Below are experts of layer 3 (counted from 0) of a mixture-of-experts language model. Rows are named router (the router's row for the expert), up (a neuron's input weights, with its number), down (a neuron's output weights, with its number) and show model dimensions 0-111. Each number is 128 + 24 x the weight over its row's rms, rounded and kept within 0 to 255. Numbers have three digits each.
After each expert's rows: "comes before" lists some tokens at least twice as common just after its tokens as in all text. This comes from a sample of Wikipedia text that the model never trained on. Tokens count by the router's weight.

# expert 35
router:153103115167129121133116156127087128142119120142109140144089142113119149133122125120123170082155121106132135129136109100137116116122111137149125130132135170093120131160087126124070130121098108182114070167097070147132134089125141144184152159165140113093178133095150172111134123148140129124148138118115107129138122136122146122179155091156
up0:114141097086152144117186138130126163111141090124166103124141116147131135113133142157113128098097164081082158122150099138081121138090144126110113113105109098109111139132161150167160087085148136153089139119129135165110124136125132091123118075140086110114111111096140142148127130144150143130106130134089116129086133156127122108099088137116
down0:147145074132151145122115146109117108160143086084152098140117117107099103124153092126135114151149123138146123186138089154172126147138179156128133139147107137104139114146108183113132076118123126138122092107082138073118109133150129147098104159127173140096120158087124144162122127142142101121172098134119122119085134134150162127125115135129
up1:158129153119174109136109133108107143124123152119134159154176113139155117110137126124109080117136127131169129135143112113136130120141164099096160148128151116148079191122095135125135136121120101125121092132137086090153130153117121150111090105152113160115114122122133139075169137122088118123108092133119113146139083133152107116142122114099
down1:163139151171101140166126114163179145138141142121082109092125178152088165157128149110096170100128136114134132106168123084123107117109094117128131102123143130125125104164142102135095160131164117134110117131123168108132143113169140077159109131095123121111127139125141150142109111125137112150166141096148119113120119081130131104123193128125
up2:099099134150134127089127120157131159126156150145119160183096162073139111148111127129168204090149189142135127125137146148122187148130097133114094168168082140089164178120114149153119134121150129109130127130137141085128090126153127089080153107141140166135124124129131138157130092109127140145161156132109104147159137104130113083141111136166
down2:117170118135136130110128096134158127100109152134151134086128072180148144081081095180125117153151146142105102140176142159119077089119144132122102090121122117102126097126129108126157092152156149134145132084137148153090107083120100131122136107130112120106118106133145139136135155142119102099101070115158115099089127137140135097144110076140
up3:086164126097113164134128135118086091128132128094130107122092119144178170131121107107096164154133134130131110086130109136171123127128143106150093099127133115111118105114161164119114099117132103178108108130122098105134136142102116143095142146131111096154150132123129122142116117124075127169157131097107143150140153102047091094143094163103
down3:128168120098136180162119094125077120138128136121134142150160119127124102151146124160086097139137098125107089154117134167153122103121125122136163091090142164154136122135088165118121140133126142119132150130139092101070125171111172109086116128141163143093123114137142114163125124160088124106147167161100129143080146155141155156151142126145
up4:106148147153101144086132114100128109116136157072141109132135145130107109103175144139111110152142105137106138117120132108162114188107151173108115069157093136105146141140118129100149150110162136133147128151151160151171153103136091178117157132136136125085120136106115073095149131108139101152151117141128125127084118142142154113125102110116
down4:135098127095162099143128095130120125120079127088146121147141128112100110115143088164124127083139193191155087115108109158134134102143129168149117130128121096143125102188117121111121138153056133136113133128139107168135114153106110114131130137132119184169139116164122119168121099137143144130105127173167113126131136084147120130138138169109
comes before: "1", "\n\n", "2", " The", "\n", "3"

# expert 20
router:134093190164180112125145153156103108139117111147121098128107136129116159122120119121125132105117149156117134178115114096122122106121124134100152133164161190110105132143121133117099163117126109150164099125127104122170157143116080121134152101164119129129169120117119160117131085079116185133164129141095105144156103128134128126160101073114
up0:110119134109158155144136139121147180096088104130133127146121133156111144160178099162139113119119139100087170143114090120082091128097134104133111121130150081101131149136119146141161099101152088127135139102107132168123093141133127062140099079108116119126120153095135160139127147086121126153085109130116127136092116125131145128131123125102
down0:134141111121130169136174137109128130120112132137146093184120101100145151172126083143161152164161104093169138127120096149173130101122148130117140154128131139147126125185167132147113085149096112149089152096104117091122114094092157165102157124107141126119102119101104155139133122085098139155142098120106068115155097143132137130099126119127
up1:113121182187150116133124157126098160143116180108165126144145137122119113121118125135099077141130119135155141156132135144138165131177127094112150158143135136132092179128138153173125110131114102075148122112116076104167162090104144120123112126113112145103134138169128144103199111132108141144146080128123166115133144155105116143139107101152
down1:153191158148105153153147133126216144107128113112099130122123135137144126136123122125120191117064135121131144105152132138144094101116092115161127126142137127101139108131122120142082155121142158156104126160082142099162111108138132110148157159132130138114140112120130169151112118126151112166146162112142122119108143104131138148130181129112
up2:122150094139179145119144138152105121130110114131119118150133155078146156176113106114180169112126170155117133119127164114156163171124104099139096143136095109106125143088145170076091153100171157137119127100101135128131132113126109085096120098096150167122141108143127109108143129104107133135097172104148102143171132083104143113114122143154
down2:125122089095114137121107072099174091117098129128146136099132050130161134122092108141112106112175155173121090185133127162123099123126153159122145142136079131136122100150124163172140090131125168111144143118131116123094132089119086122128135110112144157110114125159151085126118151139102135133126128128174156115122124117130137124155115122125
up3:114155152118090135129126109120103109123140137127129121126114128152188131105091157111103105092129114122131109139123133111144105103145148156129113093153088150097125074105156095127110118108129098147091124123137112098119159151116171153111122131158089086124133145120106128112103154104096142170167089090084146120109158123080100106129107165107
down3:110130112153148164142115132147125164120093154121141135153139134124121136151144116192088078173135119137133073121153146132110132069117139121150144116117111163159119069110111118092109158139106122138141144130161097119072147152118129133120099115147120114089127129128115152128120119155130133062159178132118153155118139150162135157152116118166
up4:114104135153130136112144142061143108094173140061124097166147142138131147160176141126148127143152103118128161081120124114146097142107153118144118084117111086092132154125105125156128126132164124102104121130150123131162156110113123183138141128121122086081118163136151121113122145099126099126141152137127126109109076151125163118127094155106
down4:133132134092131129150111065109157099164137131117115155127115123126147116122146105150111151103135157175159111133094116135138116127114110176142076144101142134140160121129121108104113154149062099114140123126145097163151153170093158124163108118109098134126132146108123110167132126167171150157162127112125131082166149138156071129131181172134
comes before: "1", "2", " | ", "3", "0", "8"

# expert 38
router:124115168117152092116067103114164136136154138135134126152130115114115076161115123156179119090141090134150159133112085123115137102163112139148175131126077171138136145157119095139106118126116127134082111146134096146147101118092097199184152137140147130100147091089142145112124137138103106112133133138141128120106132145112112065130157090180
up0:116152131081125165099146127120140167149108145114170108114109125129087168144140117142098118121107158111105131139103116141092079128108115101155103108122125105125092148112119137159174086083158137154147130117163125158137114154122164100094113105106073143125126114126121146123139145117147101133112139130084093089111148115152134096133116150107
down0:125159137095104170181142140144156136166147110104120116138121068121108159136172091117152138166122092120136115120051132157168122114139157175136118083117104137159123138165105124105138135125126099146113159102138143090105104095121122162129107138085115092113150122116132141141167113102125108163146095168155125125106106159093140075111154150115
up1:128125162111167116132116149133100119107082134164151167108172112109160123140121125099148110117133135167101127165149121141127143145160135116104147161127145173172080167134148143151123127118135133131096096116109062092140125096139150121107126137136171146100147153155143116146147153116104109107150113120151123123153093156152092120141100073138
down1:161155114142083171171149123116140150109111165093114133127114187132111123137160108125085145085116154134151110129144155091140105098113105107165096120117129115120123109123102119126087152177149132168148101120112147122128181132102154129180139197160125118135134128099134146126099128148153147146101168126112139107110145085108142172127145127134
up2:078103090117124157091112136124115153104129156110140120161163107066158133176116101153164132110116125122123153129118140129146150147118125131119119177139106154097113132150108137129085174107160127135118130124125155119121127151146132084135149100138126150164134143125145142099135088143167109153169147127093133145176134088094135118148121116142
down2:168152091129109140115131113097153069089089133140166125128143094138147119151127158163099109136181181120100083130150126130176113083127142131128125133128124129119118106167134142135139124142132126139173157081121136160123125113101072138099133099121128147099130116120131074143122166190131140114126119087171092129124121135139135130137105100117
up3:089173116103117150143131110126094097143106121127120119152093128157194148096103139143107127117128115125197117135117133120120156091126134120147172127146094118131112137120174113118120115109107095164107165104109134117105107123102145137097128165159098115127123108152136129109130144128102142160132103112074140146113117077101129114144123180072
down3:117166155093120151193126111139070177140132150151099148162096142123145144133116144169081095186156114118129098120090172135101107084112128152115156116082118133167134095148111131114095152111124112117141148148136126147098114149088138149102064156134146112096089121111125115186120119132100134096193151116106101147119130153126118133107120161153
up4:116122142135110103105120111118125102090180090088102108156174151145105112114192147115161113140118133110126134090140138118125120172095134155138144073142114143131096112127130128141079120143179174122116155120111141139150120121158125138089142150130090097083089149129103103106090146148134106140150136131098107074100110158129136135110078139109
down4:168113169054118134124103089141188101129150205130152137118111133102117127122114085138130151088108172155132117092088101131138112118136125160136106131120121119176148122169128155129127143158093116128132112154145120171143102163129146132126115152118152169159150131109104128150143131119134160094104089164150128095135122146116085108117138154155
comes before: "| ", "|", "-", "The", "===", "=="

# expert 34
router:116147129072176130151161166109091108139134098146142167129089161138152134161119115123132085138104148120157096111125115100143095063098139110109126148145119113118133105139140105147163174100195147110151118099126105131101140173120114135086124131114169112163117147128166172085131157126115124119131071107138114110116105106122122142132103091157
up0:114117114087141141130173151139173158121099109136148132143134085170111141133139133173095152136079097104089141090128123162120089157090161129130164095120148082120122137124149110141192082075155148127140126102188117148136097116093130079144107109151068108132135104131127125130121147166144129143110108114113126132125155126141106141122109124135
down0:144147149164079131088119147132128122135121086104154138190135080097097165157140126123160088155126131145147107174099145145165147090123152125125141181154109150163163109131093154155140116119137084134148111105155124103143126110147124116149147158087135114130144141146113126123138115119130135120197149134137138131055122153130134119143142113131
up1:147118135146154127150114128127131140109134126110176151161143140122123143117118167104157085157148157134159112161128133148153166153161163141137117151105123129149086168110120154151143134131121140093105081128178065092139150089118173117092091112127147137108133153121133148126135127110106099151143118117099144132130109154144080135149116101144
down1:157169115149102131119089098137180122146138135120104104114133137153122104130143134148073188070107125113145171141155107096156119100151129151128142090122159107123147085156116086133106155126147120144130170148110146137149108124144076115169119150102131122112114120135119185104105126120146129129161164094139122108108123122107126153160152131086
up2:123156123130127071080117121124134136099162141142152135186136122090121151153130128119190136114118167167115123103154143082111196131134141139137136177132079165086106164113111132119097138143166108099127132130139134121128144172097125109131125075122138142140160122103109155114135069115158126142144146112145144151159114098114133093131106105150
down2:124131089131142154095120105095185108095106131155126128158145079152180116112108101161108115144184164140127094144118150155131063131128126146144142109141124090103119090155132153144153121151127180096158127081113137107097112105131141151146147141106124107108094117167159144108109154130150118092124091148162130109143112110158128130136139149142
up3:098200123123125127154123127094118165131115163114128092105109127162165141089119113149133103169127111071127120129122086096203162072152160132134133159134117114105118100098126106141121114125101126166140141133158094119148106132106134150120174164122121090116173085109121130131131151099120138159168100117091148158128148105120137146119118168129
down3:110104048139143169116102152167093140103116154129138141114128135134144144142118084156115133119179108095141154135109156137113132101113111138136151093123085130143154109130113131102133113102122097081131147114114112130103154152111135142100072130099130129128123133143108086166143095150103112136123165150155098171099143141141137104113122121163
up4:135159144139117099126106140099151137087170151109114105147123125143109132152192144111158143141122140152115203096131116103141084129132136129148099081107085115079090144116142087111108135111153142141149135135100126116120161115138111190129147137106189081120120190108124151107134120134151105131133106151097096140097130129118170116126108155121
down4:128136136150128107159116031134153108125150131068144121107136151093129145099159083126098150109124129119122116121090144142155140126141135127171116120127128141135120091137170144115098135167079115155129128105122130124142122117091126111160130136143127187142143106115109127197137142151172158150120054124180133108106156118108124158119143135099
comes before: " and", ".", ",", " of", " of the", " in"

# expert 58
router:151111121086147122118134090148105137130131123136128118145133114112154165123133130124162133104102156120152113139118112134127097129103162118142186137154092149108115095108146139133121102098130106161143124093128115139083099170163147144117147129156107099157092161120150122094121097165137095119130085121170123147127156126134160105138126143123
up0:114138099126147163124152128145161141120101127116147118130131143155129098105157141127111132115086135105096179137144104156112065137102152132148127127174140120130089162144155110139180128091144134146161131100126107210146089139124134057171117093125093110121133113102147160148112137119130116154092099114091112089080107128166122119138123154154
down0:144153129110099131143093134122138133118118098104116116171124108136102129156142116146158153159146097146159114194130097156175135106141163157124148111146130172144165140139181141144131115153161093150127145132147199081124136079113121153137135135090144115088107120096117138140151090117079115116154125122115144134097100125125132131133129145161
up1:120101137071124158185112133140099156122131128142156146139130129157091143149118140117123103145149117128102144132153127153127172119169145127108111129110144161110082161126129159123127116099100112098101113120100066089146119106097137135110071128139144163109134151148107136126146130129087139106161068111142124154123106155119094133144078090141
down1:131166117166078149107143116126193096118134159113127148118111122120092124109150111134121175075116168131144130144108145098106111074136125161150115096121149091108120104140107126143128156160140136166101127134124152122118130134118127117159143125159127103121124113146149170107116109134133132141125123159147087141112125138133151137170167158119
up2:118114129103152104098141099157136124127112145133137132151119139079132147167097112111127154082123124151113138121109160137140155150133105097124140171192133168103137176127089121129077136144134112101109128106143120163132145138154149113121139077122106151138109104146142125097098079147173156172121170149093103140129134079121139133128160116145
down2:114184112100131114112146147113114107108107098143136090132120110153173109088121112167127091141163122125122118157112124135161070112129142141136099111151107114092105093137125175126119128161112135140161106100103126134088122119112137121129118139130122104117109100121151089145131173138116113117095075104175109121122152135169134149109134120127
up3:106170154135136141139151114090103122143123138125156115102123118146178158114085112110108103127139113104116131121131117137157119104138158111157124114122117128125180119086134126122108131127141114154136126103145125110153107156129137151111122144139085109095152125129157174100138169104089125170156114139095135127098114095092075146120107197118
down3:095163115139133159160112076110106132140152145118123149127169153141113137158096106189097093133148119095142064147112127126149127109104101127120122114099124164153141088148090133093136106118127167122176153153141099126080149130141150122100119116097123123098099133142105125152147131166104157141149124092132128147117104163119145106111153132139
up4:126152087157085097131106130104132100091148162121108138128151111140092113153183120133163133135125103126103132077138138088145148173129146136179117105150112106134139169146110110140101131108174143132109120123117125145123184132092154189132129134103141095112118133135122102075120123111127088127133128168091131116158104131125149138154091187146
down4:113133145108137092144152077092150119134122145135116140057103135138124121133133136148148153115123165157134116101118112125110121104135136136138122113104153112175144103152127169100140136146089127134058098125122068150116109155120120136127105140135132188117156117127132110144129138134173156136075136106115119108119144171170135095130127130113
comes before: ".", " of", ",", "s", " and", " in"

# expert 14
router:146129090115141109136153144117154158086142110141168156126148149096148157120136147110106093128114132109118113134144113131138118153114119117087082141121150183125110131115098133143196145108138133060136099087086146073112117111104147133151097107171120114147112164123080120144124122149145091139099142060124147088074115133130127120102103157086
up0:150138120101135126107162133109150156138122116086177133129145134153122103108114092103097132101108126119076155095123098103092059168094151121137125102139137121122100153102135118158155113090139148147124129159157141187112115079125172109140164103127083109130138118086147143112132138114132131148134175082112130136064129130146134089110085148110
down0:156151143149101150112134134132141102086115125140140088144140101092100184109178145123127135155148166155185093179128139134179107119141144151139100133165093123142168120137139135146120124143089118136111139119135145094108127102121128140123122167117139154115143131104125158151133132085117114134103078144122139141140109139096138166141143114103
up1:154106119141162121147097142155083156111105125147171134106154145136152146163086154111130129182170108122121100135139127165126161119151145107106136126097123141116073186073147149124173144137120129138129115108120044161141123119116166131118104130144202109146156125126143099088196122098105139098146132115123147147130097141088140144115085119106
down1:146154129149111141117127132148180116123140153122069121096120107134079076119157142128099156103064150127120144127118146130091116065143121122164116113165137113124127091138109142121083118113144131164109115139114132129124116148155121129157119197120095123134147121122137111134103085201143125159160173134135102121112104130115117141154169155124
up2:105120111147142102127153104122090125147088143145141137159122135103144148191155154142158148126123166152131106083134123118156192156121099097143128164158113160105147124074121113151118134119132113120142140136126121132138169121150116090127118049133107149161126089116124147140119073090149126143111115097142140117160165085140106110111141106141
down2:096115119125125103139152120144145094108088129127118133152108102134158112097127146132099150135139167129145108177096109122140064100124133111134138123119124090108100112125161153145147152149127136160135123118133158147064141092122115120117146113136140116102107112137130119107117180167145119111135111068151117128136122119159126106111171131121
up3:105145095117140144118164120133111129114096128144163109120114107112183141116101130086100140136123100109163133131120110100122128097144163132147115119137108114124159125092161123116111099159129108133138123150151091110128129141136141120096173161125124098111145131152100160134124134132108097183168111105109154098105134108095104099138124163112
down3:097129113111113146155131095123085115166121140118118131155132116159063126172139110175088133153105134134107127132121137160134124131121114120096139133105138181184135086124115136096105159115141140120132135140134126145108137155106151155137085169124130125108139142082105106143121140155144180129161129106103108155087108184109115128126125112159
up4:094146107174141117107128125104150108124119155083116094165138115158109136126189130106147146148143136120128184108104115107158107144094136136126114087140093064135150117164169103128091133093130145117132116120166127123147168126144111149103138095102142068083159180149141106088111098124117103128139100169095129089134107173150189139131098126112
down4:136164140129150090147129120160136127151113162098167121127148118121102075091142131107118133134125120127132131135111127109121112149131102172143151125087141125151142130155129106071131120163115119122132124129122109154146118164156095148136117122108168203118148106086144152133126139129166142149110107159104103119106124111129103097129150165123
comes before: " the", " to", " a", ".", " in", " by"

# expert 36
router:134094166139146163093155110130062103127173122151129145137119157120133148121159109165084160084132189114150083102111103129128141104122131140149154132188140111163128123102136083135099127155133134145121146160108119074109113122134160116161136142107128157106142072127124136130120107126132150119145107169133145137125088136127123138167153079159
up0:120152132118111122117133147126156148112105133150143129131105078171125111142140153133132144159080180069079159104097099133127087129119093125150120128167153102111134115117128112172164107102147117144153098113129106150141099094118130106133111093114068138103105109107120125147107148139130098137061132093109117099086159127137148124100113158168
down0:133121101114127127116163143139078096140148127121106136159111103090130135124162092147158160136149162130147131128129123113178135119130159167136121107092093190142139125170146136159130100127112098143150115118135118101121120113092158175120119176156143132072157145133124131160168155101140140152148108164116127154088118153163120136121146143106
up1:129132132104155107136097144136127115095093138133154123145160111121167144103148144085167078144166115133121129148097090139147140154118145144143133161113121160102089191094120158138135088139152141131113093100111101108137145102130171124141110102128130095106131151148131133131171085118117144149130125128111145142167123148110092153145138083133
down1:165163127144111161132113112137181141137122130117115093143142120188110111124151101149114138091105121148138147133131155100127086084118099104144115107134146118085161101136110103132095159106119111134131119112119102091084096169108110113154109163133145130131089137126138179115097111160169164154147132141136094122119105094100144135105228117130
up2:133107128125148106122139124108117127097083120144125142170147135091162147165100097141153136138124136164132133124137177121174149166146111102111076200170090157103136132125086139125096147127130144137126129138138129132129139138114134082105131106131100160135109120122156149127088126111139163132105153117124100110154108100138106077143098112142
down2:142138117083120136115117101111128115109111150127158119140093101130154121122125140144100084113143161119103119119112154149141115114112144162163138108160166092121121068153160166111138104164113134140169157110130124151099149092087164132101167108131143096075120087121142129068129184173133122121119093119153159096111114137152122078126103139117
up3:116157147116121133153148128146120095134137157154127138170105151119139145128099142134137131117124128095157138159144112110164144097125160137121116153128079132107174064103144084128089131140128103117114157095148093133087141122121107139092113154149115072143138148109139132114111124144114149145177089103085112148088118114108073091125112151106
down3:137095111135126131132109102152075144123142174122095123159112087109142090136174111155071088153136120104111109148121125138138126087151111161141088099108116172142120113116097149103108136142108097159135117152159085136124108136169179122104043144151126108114144121115086150179115131164114129082155130156140114141074146148125106114154132137156
up4:135085112146158154090113143115152136103149172061118070123164100147100082126151094120140099133128126152101165056133089111146122165139130153118130057141112092113100113114091117148110143124146126124153131131116132125131158108106111166117125111114141098078115148122116118106112115133103108119132126135104132155104143136133138114146085160106
down4:141134176089134125146079116077122128127142156129139135109136124100077118087148125149194143114109145117135102152114095096098105173135122114150155138124177141165135090155128148144126148164107107142092166150132138134145141143100121111197139158113134168134146147120149136147154127122161150124141098139131129107104156092133106145155091160094
comes before: "1", "2", "0", "3", ", ", "4"

# expert 48
router:127086175142147105129198137156097119134118120131120128141127128114154147137107115124150114155090163132145133144121065177125104090125103127105206141157137178124100141149129139111156155088143167145149052146136144149137190185115133172111126103162113130120166124109144150106126109126116153131145106134131125099111126136099137143142143063116
up0:129115122090110168126160136122158178104155134116150143146117134158141127142147114154138151125111113092094159144128094122078102165128110092141096132163132071143105135110142093139145100071163139164152135099162084157143125091118141080123116107125089141109137131131146125163117141095140117121121160131114117125096120160129123077102100126125
down0:133146149133108150147139107135150126125101115129116118174113061108113133149145090133179122139136128147151135142121148142195119110148139118106126119126111160176142124163118138134181151141124116163090129118115138104113105104131160119101152136133139114129122157076127121114158135079106109137168137133126127155116128157136152133100126156111
up1:152104146158163130169146145124133118150136163119164123171144140151149107110128144142103088126148081166145142120105140157154188160122156116113128125123119129100084150126113173149151142135111101154094078142120101102145127116134151128125127089129139115133127110144114116131150077131101116130174108096112179112132123153170037153171077115113
down1:168155153119115169130111108135148141108102097098086127105114139130137102129153085104113199104094150109111138160130122119160089064110132163145144111132138121099157105128136126130119156123169144159115153160131116115130132140095116142153114163100131114130125143103112182124118100154182130161119142138151110093137142098107164130128189111146
up2:119137081161159162144135128130091132114114120104107150170133148088164160160132120129141152116117139162126129110132142136147118135142072134103126171127122168047109139068143150126121143155154133144109135120144143122099134117091141100112130134157117153155138108133130111114115102136142164132086163145121119128137117091118102102128096128153
down2:146171120107169149154141136142171096121093127157128111153125062112143101109108150145121083135151139129108083144141150134172116084087165095129101124150135095099158107163150157144153085160133135131156143100134119116082143132112104142111178123160145127106103124126178127093106155166172134128130120142154125095137113139160132116126141109110
up3:122158141079109112099155140117134120119164132118137102145138153148165166114119128130119144134133115098136093144121114101122116123156136108157131128139107135114144107142172118084101103128132095142115115120141095139165148158151156131116125132135116115127141110116100127093116156140110149156148096112093155152138123105087059104125119171116
down3:117179061123146146182124102134099145115119124117127156124155111122119126178137111159075121172177151137100095116159141132128096088099144130124134085108127205132160122113128132093094132097115177138169111141096155155106128131143131081118097119117133115111127125127128111158108111143131142088170130099106119164108149133160115147145164141163
up4:123138121120123120111095105110160146089116169063121098152141130120110094118146135135123152124152115131117142084126103135173105167100189162111149080108150099118122122101099114128073143086165145098127116103075121116150158143147120165123158127129140120112133181127129112111092113110125133125138153112116130139123093124139187132115091163099
down4:139113154121152155117167117141151100141127136123106114133106140118115129109106106145130115110105161175144095121067095128089083114155131134153133157139178131163158097121173124085133146164071119135143102112127108112147130139107122138166124135141125155091147081142109101166148123128165166113113073182125116126135154103165113090113145140135
comes before: ")", " | ", "2", "–", "1", " |"

# expert 29
router:121132151114179084095129080101145147113069130143128104145115133125080118144125120142096135098166093131125191157129099136091096116151112145155147124100090117151116145152104099127091097109113133161102149153131109158161143088148113142169139124125128110130139074114176164101133111146083110134122124150149130121146109137127131077155146144130
up0:116142148091146154128175101135151192115141131130130107117125124126119147130127136173085122113117168099097163137112090137093056136106127116176132149100109085122096133104122119156189108112104133152145108115138127187098112139103151062088085101152065119128113123105137152136155124090156105124118126106121102124085159134133124088126115134130
down0:143159116113095149111105149108123119090132129137164114120094090152127141132157103113165113160151123108106152155069110149138131111142166160129135125128128156148102153115130139119133119119089086132091164109120123087142116137105127200177126148103123079099164121123128134119138118119112099139164139150171110128096097117139109151133150132086
up1:110123149106166112132089141129123119123083125152160132111142124133111099135125112100112125141149158105112142175095130135144172134149126130105155164101129155115112174121125159134143121127147139101133104144121040075153131111149120103091113112142182139120111121158135124103147135150110122124151104109152159130143096114143121161144127101108
down1:141135144167110164112149098139158191131135173096101101143114173168140131105141111150085170114091140119135115112146142098141118066126111139145095093128149129149119134136101096125096143147157139168144094139107130115136142152122116096174121171129107103123140123103144180131141112126154119153109143114141135084109153107140136118158159115106
up2:053120106126143121124116137116101156139165100143114158160123142074139139182099088127161141111118137166137138097140147112156132149109108112123128168162082110093146138138101142121076153111162139114137091113132127133140128117155152094108132091153122137119131124099131126102116116113176158134143164150132140136159162086132126093159117095154
down2:145146091130136130120133084089156085127102125146194127120139089157135117118128135182113105134163170130091077175114148106149115090150138140137127115114107142132088124138126119125138090133156134170146123103099141152100127088088118138113132141112145121101114145117149122122109124170144137112149119120173092094151131144167119130124115069128
up3:106148137082122123097146104162084108119139163117126102117099096153159165123093125132121122151154138087123145136124111112140113119149177125113115120131137111117119135096118141141147118138100106195117117090146085115124098147132143138089129140142117114138168118129141144093094146115091129163143105083098157152088132106093081093110112170093
down3:139108156133163155146113130141102170163114173144068149137131138146110117148138122164087116144161101088114116148124144136140127131100125159136101145091097155173088092132126120079098154116130146108145138125141100089096131149094157123078109130150127124063105084105114135146103137186116143085131135108166097133084108136148112121132139155130
up4:103114122139117133102136089094128109094151100088107115147181128131099113116165099106108098148152108123135115115128107116159094127118152139125097105166073140128128117127110109160085143118155151120132165092098143126180149112122130176099163119097102096107135120140109102126125127111137105136169112136114144118098121190135185101111078118127
down4:135117183079124121164084098135142105140118198157124135108079109115088109110115123147126146120101160162107113118070083161130110121157117175157115100140155166160135089160128147108125139187110128147124127140147135158149119146113097133159108148106124148152142129113120134137111141131116162115110137144164155084135141167130115125087139150109
comes before: "-", "| ", "|", "- ", "|  |", "- P"

# expert 57
router:111115168171118115124080120100134121149149128139148114145104107116136129137099110116190110088132089139146132152139106071138140089120103097146125147144112133097112099123130135136112112093117126151107103158136065146141071114121124149187127146163158102109139147118133188101149158152145083128141149139167151124119121141107127110116148083161
up0:113149141072138149085140097134124142097141113118172116148149140110125110131167126152171142146096140087115141140137116153111096167096120117136123098169137103134090137138143117159183106072160118128151150121145124145146100109120131078132106091123073132151118128118135140141138133144126144140085114110117125128082141140142121120130111128106
down0:149167111107116180118154127132117116147113101122107098140136129164124126093191104135185129146162132124127094142120151172154107150159147192151128128156108145146110115163113136122136086124144083151129160116101157108132115093170131139149140173114146124087154128116092147149152129139100122121167087126106122142145118148132141131098133154137
up1:154091180116147111165133121124063120110121153118149147162170126142159134154103127116096119143124117147120129137138126100157124134126157087085130153125114136154097197113121159133091143120125100128120084150160090122157154134153096112083107118151169147129117127150110107093121111118096111114119111117112096157139077157110101139142097116115
down1:139151115163091158118116109124179140128130130093066142086123159160100107106152126108060155115108142129142129134132126107124103111129101137140111082124153120113121115148112088165103151160147126142120110116092138107141149106140172116172123128109133096119152147163137146123112117175141154135170157126124124119138117105144168124138172122149
up2:072095105131150114103103147124114131144112119114118158164121127080160137159072139101187113116139134164126151104150143117168133117154099111153090176142133141116120155103120135108147109120158168140109128108084111168154090135131168084096140116159150176138139138124142164145116123126154139135129131119145149124140152091139114089131127114144
down2:104145096131134132142111115106155081102110153144150138133130081103180123092113131157069106126185147179095101153181105140123094110120128107113113107100103069112113065118099200107131123103070170108133170086129120118081143135125098129139096155108142123128127137109154124119133176150144079096127098126152144094113109146139105145122118136087
up3:089212120107124145140151128123103099116127106081165093134106120158149171109128126131132146138116125122151103128106115142161146126153162131135136111176072134102127147120129132142111098143132091134122131130149098125131122138125151152092148132147105094110169112130121133154141148132094148157148113098123133130125138088075077111126128159139
down3:125156084112130186175118102122121128144121161156087171117170115140084127148120138158107083158138118106132124143127145137125095105095116147122133094105110135143152103162130124101145097087113141145151141139162135123088108115124181120128083159108131157095120128107095126145116122149122088110154153119114116147132122155135145124141099147181
up4:090147093134119112102134138104120094122140150110087112145170140119112117118189139123137102139132100161108158102146118137167110160103173163117121079125093126129128129129131107110106135095163139113110112139111136133151146117134121203127149131115110115116139143129120121079123094097092106135143143156129097137139143144115144133108074138081
down4:173098155118126111115109055092151144115117140127105117131124105095082148139120086171145158130098162158154129105105085135126118124168113146161107125138133125147143094177142128109117106131079156147096130142136148150180114126094125097146135115128145188110152121170123121175153152147156154088095109117152123102132140126148108111128129141134
comes before: "\n\n", " The", "\n", " He", "==", " In"